Experts of a small language model.
Training: a variant of SOAP for the experts, 385M tokens, 5878 steps.
Below are experts of layer 6 (counted from 0) of a mixture-of-experts language model. Rows are named router (the router's row for the expert), up (a neuron's input weights, with its number) and show model dimensions 0-95. Each number is 128 + 24 x the weight over its row's rms, rounded and kept within 0 to 255. Numbers have three digits each.
Before each expert's rows: a language model's description of what the expert responds to. This comes from a sample of Wikipedia text that the model never trained on.

# expert 40
It responds to: Apostrophes in possessives like women's, China's, People's, and nouns such as form, system, region, military, operation, public, community.
router:100115142113115167131087167156096125147173136106117162124108070159139132129118130127130136103140107180109108149118123146141115157161107146141126109158162122110154083131186123094078124114138126124122132100106149109120185104142129126155123121121153146114088133145114136139092072131125090133
up0:133144140129063138106139066128161111129102139118129122123148152114130079140178118124118128193104126100105131111157084121115124140100130138128162152120130126128136161163126128144120101133150116134119169123143179103135140107126136108145133134096056179103113119108133094148121108128125131083
up1:118142124136104100127105106139105107110087145162126100116080135124142127139107163088132156118112153182166183139134143122139118136173056107132144136110129145137110122131157103133150096106168090152152094085112127147142119142108107079125129109165163121125139131141125119138151126127144174157
up2:124126097111106176128149118188106089134133128156093118124129146108135111108133131110128157182126134091137160096142131125127094129177127112112147157124170159143117131131091122129137122132094110093111143146126213112101104133115134105118133131143094122098066109099119100083130128128142121128
up3:126137106112092124125127132092112119120095169140115134164113155059140139155156130126132130114105130163202164097116097128131092128129084115128137105108116114126111090138093161129157144116113119111133122149092118118128117141137193148159124147071112150141123154121176154132145130145143152141
up4:138112163107103162130117157119122137134182126150131160143112120157130128148125087131095126137168133170133096131121133101120133167175096155112147131137131122154154136137115098128123116142133153125105128119126134082109159147148134072097121130131136131129079120121166177088080076141113080090
up5:088068118118142139176124132126164068120141135119140109114129159136121169098124125126117114161134169127135128179126149145103118111137117143101078117154126129165130128129104125141082124112133112112129132131134112091089124136097140121097138114082122161116147141128087134159155129137112184066
up6:176140108121129130113122105103120143072147155138101146124171118130103147138129126104127124165122124122186127175091119128087117157164127146089122100133127133146126101092148121109137156150124120126157093101080076152134188134136136123121107152132137107123159145126113100135158174097128144089
up7:087112128149119138139102137153125129146122126120095125102133104127104126110122168133119130123120133164161076126087128151162186141129144125129131123171139083142151119078141141127124096139133140148078184137099119120158128126131134086155142152132138137132136125133113116116114154054069132178
up8:147058104138135151102068121115102187140091145175174128104133137121143123145128075163143133143119134095118115114139134090140156089134137148166120149128134094085102122126117140142112144165135124122116133077112149113124117121153136134185130106135108139124123131128131091076128147130128130111
up9:105135126140142067116109111122148124146162145139126121125095104110122129122134118144099064111112090141134099145121168127144128124177168110128126087111158097158138130124120127145113155126110112136160136143172178122110142089106124150140116100119171119179136109142095134132107062117134118080
up10:122130146114110125126157088149105104136113141115076166128115112150112175091128122125144129138108156148104130117180129124132108120137140129169127081135129109121149133127130160104144132136116111131131103138157127121125119216092150121164178098142133152101118102097143167133126185127073132147
up11:111119095099138122101141127112123120129143129129127174106127111173111108078126076179128120154126150081110192162120121157123166110099100130132161139123140129087144120159162168129117161115126106081120129131119140143157104111153130128176093078142116105131135130141117146131123077126125146130
up12:090127171134173147145109098139125125158116129132121125136130122097126159168133137134076098125125135124178112128139147142166128106130193121114121100139117082123104135093123126087077081112139106145152122116126160110175136120084110170131114144153183126168110153103132138130129112131143106126
up13:123141147121143147129081130138134150097130124146121172127135136150106154143133143090100119123088090143130155160132153066146129121130135132145123084139175130088147099185154127113142140112126136159095152081146123149131120105132131130161165086167107088104095132158141113131113104159173141107
up14:138143152111150128131095127126101143136127121135116142152101132119125129134144165157130204101152139115130160098125116112156091137146087138132124127127125140133191106155130085129087109092105131136123124158135114144126113110121143138126122139135124190120069209130101152167095108101137138121
up15:102119136180127106160137107165111148125128097142126097125124126135140214129136107123121149129127079117135125129094176117103140120094147115135130218136127106131147161138115121134126132138144168123125088104134134117115132112138122057158130114144140083096128136114092146139140121150146119136
up16:103126123105114131146149093119124106155146113140121099128129123123106125124149110167138096121135166155102134103118100167137167131136126185139100164124097056155161130148119097095069077140177146162112126118128134105114144158142128140096076135153131128131134128165111150132143165127137144114
up17:097159158133125144118131147197131103156138107081142129064123081122124091144134144131084142123108132126120131141100119110149152138153125153132107120111147113104140151121162157096107128161125153102122116123107127092138186137152161072173097155089094160134150109131118128128128103130129127120
up18:140135146121127191123106108058105135141131101151114129115121074163159156174163137142140125125125113113123115137101152109132121106133089111126095123159119131137126140096158143133129127075116174158132127105140133103137143098094121165159139165131103134130094133124143149111112129127154063170
up19:128141084117130089111110134124106094186159136121085155131117106099146133119132144093121164134165128129060151110134149129127132120126099128113130113099130130112136111127141134092123121148131161140127155132147133136082089161154117098127103121113142079150116158126119093130065139066141125173
up20:129132154115114119131082122132126116093138125113102147100123150135200141137122121151070124150112118117131118113129099155145119136137122175127106144126151138127125125112115108183144170106139080087163132106125145169141127058129145163155145119153118124134129126178106119127101184112161109143
up21:106129129091131148129163101137117129149164168139130182173136118115142109117109131128157162066134131107131130123115088108107112142138150116141143140090152144155129106132129140123084090125113124128127119127132171194133156128119139150135129154107131110199075123085116138113098131156123118086
up22:137129161123137120124135150098133147154085099106162131124135093120123140136150102141100114091138131162097128157185095066144118144128132094114133115116133128113142123113112132124149127125195149081124124117125130122108190119123113138089113096125109141156154145135123196165130100155128133082
up23:140165131140120111124145170111085129140107134133116151118148109149152130152065198133110106151127154141130108127122134136153141140144150109108116139138144168111061103132087117132090119127081131077125130141105115158161151101161098138111168067129126115129103152149140152126119141132151138123
up24:132126164111172149142129133121114104151121134095085116117097163180106119129133143130103127174114141155077095164132165133143117111091160125098113106141136077129130134095128106100089122136102131125142143073125134113180116133110179134165112127125117174143131127120150116179141136137134131099
up25:127098157104118168127126144089126139148186124118126147112132092134165134130111160116147153130137124122108120148168153154115109123117116128152121091140131145115157077115129129128093128142120160116123163155092144132113134203151087131085125122125130087090068108104107114127080138105123139099
up26:184146138127107128120123175164113114133088105141128124103101152164145112122146116110127138126132111146131134187187134168141146137152125141051102122117121119123124149127114122085113157133157091167106130125142132138168130126113153126130104141087172102125157132089169127133132101156157108124
up27:179096116102132100133153123118118130083135084142146131133131135120138120127134117133161108133118160126126097129155139113116175155116168173119136096164150098129144127126128116184142128164121131044114129111118116152080131147128134100138123113139148126095058119104138110151111119153087121153
up28:079140126163105139156144142147121104108131126117080087146125122119111125135132128185156113131124155123120152125122152099136162132127123124141107123138086130122128178145172103140156128167125137130126124136136101120117129090112112109120103109137156212112095098132136102102118124153199138076
up29:117128118110194125120144123127129132156168177112157125124063115147072140124136156118156098092151125137148112139129132119110136129150136126128133162075092129130135127179147123135155112136130154149103100125129139127159156128127081125131141139117165146090133115127121177107123138122102049130
up30:146121069127077112174137117113140106093148127134120104111115058148145122132109111156125128143120111105133134102152067120108120129169088146134151161158168162088125113147125130123127138177106132123127080129118176112107105145118104108157127101129126128170128164122140129170104121132127138134
up31:088153113116124152189145131084124099132105166133126135080118110145112133128133127102096140107117141143149149151134190128158178118104129132146100167175136124123120152159118168128145178131131134147137154110155126142110132124143137152143138155102065119156138109143129139174089092148131130140
up32:176145153082078126105182123125111124127133112140131138128128139116091121162125124106140126144160120088118144083159156144149093088112142126133150126166106139105171121141136101134133128088094166091115146112172141140115115171126120167119143123135117134113107128182126134128141072080119141140
up33:104128136124150115137116092131105145130108123106051176124155138119133136124132135121117125137131140098140086133180118137136137137138110111123156073124186156103138125124163146165137128172116123117125112142139162124118149110137122070146155096122142114123109132160124150173148105183133068123
up34:074118123154113133138114099156142120185116114113122141109133097134158172125167163108175136123113073127105111132154133124126099092161151128133109126144139136138162126140152117163130148143129090091122126122125180128126127100152137124207143129158162144143095117100122088140136122099126096137
up35:148128126158120125092112200129136108155129095109090160147145121126163147118096109124147109098113128164138098141075127129128103107142140141135108140112127156134133110136168128114132115121128135126082121132152165128121131191097149070154121152126131128111068121139133162167162156131166155144
up36:160172126121159128125141115137166130145156102110082132165126168077152123121111142094127137085127127141127137110150124146126142165155110153128115134131171099120108144185160126101080111143121118125092139112116130117148147122105104154119132111125099090133145155128111108066085121135120080082
up37:123114172113153112128145122149072129109098174127135144144125131144155102117134147126144095070189130114120115119107127140140128136112129120128153173122157135134122169164148105175120120146101137125123095115118101126124152128110131115131091120110151155092105149167110129128173079076102129181
up38:138128100108060157155155118063106087118166115149121116157146121178152135146120177102164112122089148133160127126145127098155092140142127110131145121130134133120155132142134128141127138140117127140096142065128126133137068133176125092159146164111132135142111121130108145137117152090159145136
up39:154114127190168146110145128160087106097142142142143129108144126151130132134127066144142109129125098132122142128149104119143133147172115068140123115127125100131089058103125150137126172136167119085124141129127108124102149125115157150130143158171084091127135082151087135118130142122130123132
up40:152116165120053161130075175114097161148143143111106135153127129158133148126178123137117149121094094137159130165128122160140106091143098106127117138138181104104115142121126095128111139149117152144144138134155147145137123100141107201118108107124131143136156125114097132164124157123165123120
up41:142131116088117125131113171147116135111074128131087132128062145141131137182138142138104068143135128132126112124130128131163135094091105132070134093123127126096115140118167143126123120130127107189092172178155109124116126127095121128172137139127101114141110088140141171100121129129124128125
up42:126124094132170117114107132136104146127064165077129126139116145126159216105114123119127098124138132116131136153159128143111133152121167138145104103137150126159128141129141125112114098151110135122111095091086107145080164100075123095167110134135130165129161146144122129169107111134136128138
up43:120101092122135128103140203124136130119109091099112114126128109047120121117117127131114136113128143123114125141126185157142139146146124098124121127146121106153135135157153127142127128137160140084116092155118132138134122056139098109099132120139148168131101127141132074161132175096084124109
up44:127131166128125137114100154150209117143074143154134137131102133134108156162126105154137122144172101136096053140118098096113128107107152102128138118119130147125152112125164149094132130083127163164135131136120144110122109124119141121115121148126126121086103101163144135135104137128095059135
up45:153142096113113114107145144111136148096141056117131133150127073125104134129121138133120117147105141133113140124070139144130148126133098129141145129112124136193116123183127180124131134101146164216135153108125123099131135128179119171134133128135120088123125139121124155150128127100089137112
up46:060128148127131126119140163145122129144149125173097133096097122209154127138124163130104089112124107131118141146142125128119125154125090134126161121154082121103176133143144111104174140127129123122135124113103174142166125089133134121125114103130146128145126158118097161204124116129145139151
up47:122150129132116126132155120176148139106139167114141123137120132117152130093124110136140094128141113086122126101131150128151137083117115148149138163137117125085138114095143150120081183090119154127130162065096149146139126118123120116130118120162104087104037154137107122115140146160107125166
up48:151125129140171137128128121178119076086158116147136077109154138123176167093117160116138141140165122150112138138134164126117181117148114137131108104166117121116097127140122081081133129150131150126080122127123190143169141086105113134137108102134166130160118112114124143129144117148128159133
up49:062129131115119128113149116145165151132170136113115105096125146120138057131129099128179141104101146157126126166120148120121122125170087150157112111167130128093144135084118155122080101137103120133127093126119124129122121106129120086170105105148121121132174102124106129136116104129066136133
up50:128086101151148126123058143167119135132136141119126139125120060128153118110136144122141132140096097143121101134133141157080120085134133158125111126080163141146128127121107148150103173130134122165118108124125088147072127093103136146136123138170175134129121144142154113095123065117147119133
up51:148163122118123123128117086141124116118141115132157115177097089099122143127122136134137155135130112145164086137113122128168116113136107169125120111130126144166121105124113095134170115136122100150141124150148114138114163109148153183120083113161147145123149182140103119121107141173128070204
up52:162116162133126173136067133148136125150092133112132162113133129107130132124124120164126129111082076144127127135150148133120090144145109141103118127147126110116149068121145156088117135089109152067128117119121127159112131163147090139103150137121128123135110113128204140138134098092154135082
up53:094129125123108170128130130150140144126103130115127116125161175165127168099159091148134061126147131142114099103171144167158126153141110131126087074117099139129125093149131113116124152119133098108176144125145142130106181112148174124134106166066085123135128133132136126141131105108123135120
up54:134105131138080104148125166121103205132122134138125150161114168125125152133160168137095093126137129139072126082121128124125100140123118135088129112119122133125148124138156126100172093134161143148157109111125118130127121106160122101124124076127133158163093127142141143108169122061120160127
up55:102122167136151110120115115154167138149133096091126167116054138129088126135079144125080126136147127135132145143182122142139121112120121156141081120093140092144126132087134123146130129133122137133087100134165136087149182130066155121132121113127146149136151097145123107141124134132152127085
up56:156151141070128154134129132126113127083134101121130127142048105145129114130175114146130128111113128151141122120116113115156121141124076165139104136132143081172103128151118130128146131188124049152141093131120118104083129140114107112158122114120129115125143081123106096111150138115139135147
up57:140115182162143119144113142122124080113139130139123096115122075136115089128102115127137140130149116209148165168130134162107146128147118108111131120089089135128134121120129134130120171130090116129142134125144131095133169138166115120154123109125119137045103135151137115172113125135080120155
up58:097125120085146101123118128132146123092123121067129109080092116175147123132127140132096116166125149173122131110128100057077142142133147152124104112154130130136160129204146138134111151118080144120126160124117126173148129148111112124128099135136131133154062130128132130135119121139137140116
up59:096099116126155136121087121141124122169119145150094143134103127177155128174095148114082106097128122100131101126141142124135091149129133130103124107104110125095186119154090139170179123163151142112143131129141113122121130096152157133104214109128129121113088143131125172143128120130119144133
up60:128156131183156122152124109136118092119141118111084150139092108136129152126156124128109165120107144092139128145131098091128121156121096116128154108163176124098094109127131126038090187129125155107110109099125114107121141147122139126149122168079122120119116113147102125125134137121154146172
up61:102123132150136122148127147149115131126132129126126155090060126154156108169104120196132139163129145155074125145128111153126112126170127139139160158148135129125115143132124135124102155123114149107142130132133183143063115135133114163152086115130161155065087118144146146116114152118141095137
up62:110102119122144113120128129144101103123165141113139166077133165115124115128131145134095140107146042165130148120108102105129138117153134122147168128130149152142091105152146129136156139130141137140123145111117077088150116171125136170166116162109095147140108156176144174122133156093128163133
up63:066159130115131176099123122131088153118137098125169141153130108158144181158118160144142131147127114132093152114129128155130103130118103145089125090156132188161138129123176096128124136127127114137133107055122121120136150127107125102122129124138127146131066130122110141087135149112093099110

# expert 0
It responds to: Inner pieces of Latin-derived words and names, such as Al-leg-ed, Li-mit-ed, Campa-ign, po-lic-y, plus whole words sign, represent, Act.
router:099118144134095150157132166160106102145145145104103143120124084117129146097116118115172136091081111134107120168111151135148084147178123142144131117110146132125140117115171133088109089112136104092133150115112167109125168118108148117161113134071136117124101128143124151115096100113129062113
up0:118109130121107172082131148115120103189151142119105130141125087112097123160091130137059134138125133133093134126122127189151142124143129181126119098129092157150133200111126122135149107122128121106137128141100126124131147124127142080141124103094135125125095168127107125114124129067108113112
up1:135101142099123134106145161095143125102165131124167099118127080139114178129119104175173127094162133149134130159132126095150137097136156116141158117152097143083122125130102061171107094113117133087126128106111126168078154124099137121122100127127139159118175127108153142143135122107132116127
up2:134135167142099133124166120154118161135125139130128085124079096144154119132136077103105128106175130132128132097183083130131079111163141125125183126133138125113070112134131154112123095119133117127118127120114130128134113105144142173138083125113181149107175137153104110119131135129138132072
up3:083139063150116177138131113153157131138153131119145131108115124093140128125107116122192102123091119089120138121138075102130115164143080129105133138127120125123160116138141119135138121124176134082126112125132127127099152141097128141171090132142145115102125142100159125074098101123089133176
up4:105139123088127120119153105127133180113181125118148126144144148134144093181095133101134147095127096116109121136127119132108145133155101142127127152112161133127166136133112153136095070174130132123091131112080168116104178152124145113120134105113130129165140138164133175092176080121125122126
up5:146125145128147133200128121142092126095172117091119146115138133131127142122158131117139128126087128154167180102131139111124135138092116172116130166121151126121148125078085174152119087112128112142106138123169175129120128134152129092168120157104093152128109125082143140147173106130118120108
up6:164136122141140164170204127097108131138125127134132167134117151091154170092122128142108121118097122157089099125122152130132098116175114107113129129093127062115164113116134097118105120109111116106181112117125085134114144130123143117186133164115128168133120147128118095102119132153129135137
up7:135108150126076156116121146132102112110113145125130129125145115121134131162143090139141198128094129127130128188134155106071118129121106149108138076136142148171127107098125139134108122119119126098135151127099161132148109169105127115145153088074147122107121149065094124130109135129158096095
up8:119156134188119125155111117116111107137099133085140164103138138094162117172110134083123138130111094137125168120063080119110123161127127122126127134123129122163123135145110106115130107146118175110141099121101105117154106112123128120168138131118148134138078199143153142168087127158142145127
up9:150147151126141160139124151170070116152124128093135102130159123132127103133121184118157147115129091113105123124058128127169105151123127117133174106100164166124110098133127122113134111121087137145155111101124128093126122093151141134128132132091079139128131117128134110131082065133124088103
up10:129126080112122121124162143142157128140147130145115122130099106144165116108123130120074139105131082140137117116122213131176123145173157053114063119124152142159131125137113138138154124106138131149132136115132127102120090155139146162122124120115090157134097150117085110117118127135118161131
up11:124127123127118116139129190131159157125122112165146121069133132118145114064149139105114161140133103128172129113124112116083124119155129156154201117115149121124131183124099119070134118144130157119118119116123136132122138126129110097127087123129148103163098100130168144124138112168118178112
up12:128162126128108119130135119144158156106136132153129128134127129132182126166116107134135118155128133131086113180181101155113167140137189102122102123125163126158121134129140117118152149099142141138158091104119092100181124131051136067168139105131129134128105141130123108089104139145133130126
up13:120156125156128144160100131134064170164062151133139128139098116134122152124109114121110112105048147113128122109127132123167144133115093147146128118119091186096162143145122131136133127143110144118077101161128125099119130130122147152162128142104135114130172089126121079116123099127121119113
up14:126143111112089138133104194147112096130122171109122165116115100091088121141119125135125160110116106114127144130085108164092135144134119141140143122079126084129167131074139142134104115142077135150129144139108126134143145163108096097091131113087126108163125170128135139137123146114132064120
up15:138071146138105131128133107136141128132123119130138143168101126132134197185140117125132123122120072126127117117145147102130127124113123130102094105121100158128143140121207136144142115128126073095137157123189139116148143109106142152075131127117130122134119089107142128119126194143095108127
up16:100132152127058127160148120140155134134155115122121118121123085120162169132143097142149096131135110113113116134117171149126100124140136134134136118109144097128087118170155133124150119164156084118143075101127134098131140128129131122155137127062141134116067116133066129135147160154090107107
up17:143086109128134124105100106134142133132142127121087152140070155099114125154130127118141127130116128106108161089133132104144134157123147115164181180155133137115143141101115118126113158098109153077116142131125121120146063117129148128135068157122136137115095093182121113131091187141125106120
up18:148081158131147133170128111122160127113126056082085111156129128121112067119141125104130122129134128143146121125139139166107099137202156115113133133125133114114126131152126132103128171105074140126174115119112118086140116115134134066169100127125123181123121131125134141141126111148121128111
up19:130131158136120112128128123129104172157116133128098158110107108152128107141096134126111102124152126130099156184136135092095128129110178088191144130162160124141136141147132140132124162095126113111123128126119125117121127146120079129096156071134136086141102066117090116152147150081139172128
up20:172140128169126142155132127128122127141120133157146131098129116099139147152127128156164080130121102124143133146132180157056141119142137184135121078099118119180135118132072133144120129097125125119108136114139158129098141140160154147125103119164120143066128111125164129113113116120079131092
up21:131136203131106126154128177128135133104133125142128147129091099117140163154123113126178135123145123110119135108147134124115143126163129113089132068097102131133103126132184140107122133084166152123138122102122149125083128146094119074149129119133135115125120142192163174157093119146131135117
up22:155081149106109117142146137157131116188160130136110091141129098132111136154126139132195149112130131130093133136153113136134129124147126110115121140133135118133146124130204112176101123155128080122150188119157163144135125115102107134108096170086149142148136101124114147115085126109157131159
up23:094118126154113113111131127153110116136112065074116203167130097170097138091177148139121166101128128151121127155082100114154091175127142122141143110139154129144125130126141131092174118131118117123116158132107128123086165171130114113109129154164112117153125125124130132109103106119115124109
up24:124172093133135100116096117126145139127128150155192121079141112102131138117165125116155128081125118134108117114162096070104092101125148127178130162105142189091097135135135128111093119149168115134113133119151182128134128106160140143148163140116152116104111120160146117129132130156127103127
up25:091105120098127114111168124165127133112133183115060104112090108132107150118113104167102153095123127130140118154143166106117102150128117134123140160118151135159128167132131157103093176123130112107116131144119175092173158126105119129075132154111132092130113156132113123126116116099181124141
up26:097158068088108130137106140111118146116099132097110120161125152121135119129101154126092119088060123124122165130157126131125112124127104130118131127136136124114110100137122109117080109133126035128108161153145128125154192122126117117135129116160080155134150141123080120127097119105125123126
up27:119071191124135144108199124127172136109109138148131120132118150123153126132128127132131125182133122109121129127120127159142125169116140119102130132133130113152177093107168128106130111185128088141130121152119137098120079100135132106069114128125107126087127123130145163093125108078126102113
up28:156144128116133128131127086130137144091151117161144160162113123127178114121122104089129133120132173104180130159133081127121139153125135144135134102130162124123131152172186134165137133171105102084141138138102121125118097173172159127128152119095108129125129118135093154162128107125156073147
up29:106140156134174114161099117155108095089102133128152141157117115136163125150149124118140134102130137139123109144146121154095129141164158116125107108123141126116175170150077122130108112094115174123117107141151092126195102133060127127118140144089152096145148115136128137129122128149081080135
up30:130112111127166150136112096128086120122142134106136131101117098164099130111156115133134128124059122123109162174094133144139122116118119162156176125095111153152123128152174120127094126123133136119120170107151133121140131109219161135091148083134127127113112149150125154158119118113177123122
up31:139117132138136133134120129111093094173148155149153146118110072094106146154126120098085148101128166127128109174138105139121133140147113134192190103128108090151141173106128113133139132126135123129135134123114162107108108139127141139157152134158127135086142114106153173135128143130184082087
up32:129148078128121129136113129134138086140134128099115183157110111092123163117117128132119122063064053120109145155103143143100119115127166156104120140125134128112163166156163124103162101137119144119127143127141111136120102154155169146106118130154129147153127134120127143135147133121196147140
up33:122140114140108159162144165143137096091168151127128109149128111128151132121101086118146141124104140142151096132126131123142129112130145134129152132136129136130134161097129130093156094088132097112104141155187128127182137121133170069141147107193129074113073135104129153097138105102121108120
up34:131143153167126139137124164155140078125122132131140131117120138083141127128123108125157068120182188112090146143125143115126091129130159134103095102118121076117106096094129115081146137128145180149120122131133138093117176128142123128079133090124161109114140132138071139130102125136137128107
up35:136146141085180143119126111107175106108118141136115147119182126125124153157131120126128095120091102140077110095135114100149128135184111107123120096136124146091138140099152100131092137168132076100142116068130132129089130127136128100149110128092139155132145159132112134086176135116129099134
up36:080157101127144179164127130156141051184145116129102155105111176144135130064127163138120155135139116105124118140128126112118136126107116173144127115118133131146148145093139117131134091083164113145118130129154123078126113160154111121124112117133105113162106102143159105091126128138120127093
up37:170106127119118131142134119174129119099154091107146141097122117129180114085139148093110155127133137145139131205134100180087113135129080120145117098133088157125102108121155111125124107139110115124123132156114150139121174119138199168089131133122147121167151118133107138155138138133117126140
up38:160129155094124124139104116123114130119140133112220105159112125105113113132170149127123128128165129126131145146191129129133095133143129144124139126079144072135139136125146141111122129126177094139157096097138138132151128186169129125157166123103131124140093117083134121158112117099134142089
up39:108121122105155106155113126155121153131134135110105115159119096130156139122142115122161131142115129108182122126085151167116114136131131127143129112110170159113104076111133071095080078151120128125146115139113133179150120100101118119130143121170152118142121124124078109134071120141124078175
up40:109074130148072133115109117136158142133109111133119104112154121112083102123139110138089101141103105120112140136130148099133158131201126132139109135124104139115140124166128154123096078149137107089141081112136105165127154126118106131148131132165126118086142127144127141116130176201164139126
up41:176129163128130133082152166129131134110127122084127115122177137149121133056109082147156125081088120144117108188087101117122100140153123139120158169142180112125161149126122132128119166128152162104126138131141157127122152128125128102123101131127128157118106148131153146112093100119125095117
up42:107094131097136117152130125128104108132112120137149159116171133142119128081145128103148155124147100123135125126120171139131138123144130120126100085116130129161117122118154138143133113135141122065131125208132138162118151134006133099104141117114117124130118125107115141122143154138129118084
up43:040110110124136093127139098139126150171120125134151111127133095165120138110127093125109105163170166112142127118112151123142123145156158142153141121123128171146116127132117100116074081132082162120136141127166129179140122142095120140134109135137143085159113146122108164110108102104117091121
up44:139125137098170174128118150121111157129112129132154126089173156158128133096149080111123134130100098125138134140125124133155147114151157143129128136182129160103073129085112115096141143137148112131126106153149109053157100139129159098101119171101083116123097124119125137129109136126149110081
up45:140153114113144125180149146117142137145171097126115138124075116184115160130125118116137148102069160077099167119100119135137116134126154116129122092117121145120084169091102144135169168170122126110132106101109120086175127130118130136164138110127129114133135102110152094137142165116144105136
up46:120134137125185132161136066123122116112136128122107162126157089130146160075136091137147111123148110132124142150115117159097076112135074146175137140140104139110134156111182102087123165118128126124127140113130120116095129138117144111125142195093144111091158134136116134100105093140106129125
up47:125115121126100151130109135106117074104134148122129073132147129160072150164135136072145105128121102156177124119128132104125083179125136129132040125128154110146131117090167157148135125123127140133094135145147127122163132121125126123141140114130109133128104158079130161133125119088095105123
up48:153128112143102129113127157128129165103095157091138148132108119135121147115139102130141117112114126115146158180132142107137152104101125101123136129150159086139070129124134146129132110119133084145127152097110087129114134140135139205130125167128119088090115119134128222135111146097159118117
up49:126127203125130107122126138164131077142072113136109123121124148082126131128117130155120108112148112128104094128145138123069181134090128100129119137133116119099094115114161123118109084165104104163121145134146155151146105128143157123126136151107153159099133131132116144133100144101119179186
up50:160121193112172105131119136123117119125126135114102165094140164138112161092161108081122168182094148112137104141102128124140117107079056115142107150121094129131169122127132127125125126121135099106152127129103109122116192145101116143142128154143124106112160142130155128106119146132138099101
up51:126138135186175149094090144150092099141139127090113143054114111086123087146130143112155159122127063127123133124127120146151128107180126101100117081116126161135131109120103110157113135127142109120109118128149122125129126131061112150144109180112130132126122113148128163110129144118140110126
up52:135179120098125130136128124090116093053129101129100130125210156171158141134133156091133123122137156129106114137108163138134133104143112085101147139169119121110142103142122153151078135168179126128140125170104127129142129116161091127108143113128140155175149128146130129144126120126123122128
up53:076133132171112118149114176128113114117127127125127168139122128099148119156120122125114206108121123101127152120111157121140138118158098137084127127145130143130118140118175129124075126126075128135135124136141132142069142151142059140135122110094153128129147150117139107142186108084094136122
up54:125148148128111160155114122125123128123107133146168092132097137130095131125147093133119150130101129173183155169166150149170132149152147107090169129114125148114171124104121084146140133119076206139129142107132123137124130132122099131126097169113109135159098116121118115133109132125064118148
up55:176144170139098115143122102164059130122120105133135129170098111131112128113140137100136168126092164136116169130116140126152095135153183134108105108106133130100123167127147110098125142134146119135160079128090156119111120135115136123114096144134132135108150129124126151171084126200153145138
up56:117071152144114091099134107113179136145165083108136132112132098163128153148123128140086143114124125136121069123134089114117119138126158129172154127123139088118127166138135134118119130152158130168144113090080152145150191135118106141133134142110139131129126127091126111170125127122061116113
up57:128147170151171131148126179164141104167134131125059152098129101148120078119130125161150127133140113129101127077126125135150166065125130107134087128123119154158152123193097128152133152103131136117142096140146121133126131134146129127127124127089102146129099150173114147112134098104151143122
up58:065130147141124126122154064108124151105119156141119153095155111105092164125120124086130115104125103130129112124172121112144120096131144141199103141121111121174165158081139150108125156106124117172161144138095153142129141132138137120132124144126129123140171152137117110168132094122177108132
up59:131138109185138079132140114058129120120177132175078129143047123138142127109096125139102089130086126119143106103131144139130114098132129163131132128106130156129142126107141138129142121139102107143175159121141099137122133107130053126150139130151095138144130125109141085122115117136123143122
up60:160152130068134143065140148099108128165103123070137145133082150130115137152120127097127126174130130110090139126061098129148149115146132128110111142160131160173114123078130127115117120145111083126155102116145137109123071142110166120140113134111150110113097130119125171113135113134130131123
up61:151115106134116138101113152132074172137109138134139121141089101131112175130124171121143086145145135081143143138090139130110204140140125150125148149143101139139124144124123132122166149107125123046180149143140117117122135171123136104117124142131157143140104146104149140112160091171128134132
up62:181156121155055137162146166163114109126142127094103123130113129171122175122111136115133131075127121163123126128148078123136135104104132161138139101127098141120136148151129099117140161086126118136060152156103147130127129123136128111149153097107079121148144167141112129088119132137146137114
up63:116130144181129128112127125197116163117127106131128128191106132137091124153121142157143136075113088144139125151123118136172152129155143166129135131096115162129090118136136111123086121094145117130128122077110147129115117132115099155192077146099126149127128134121187125124130120128130093145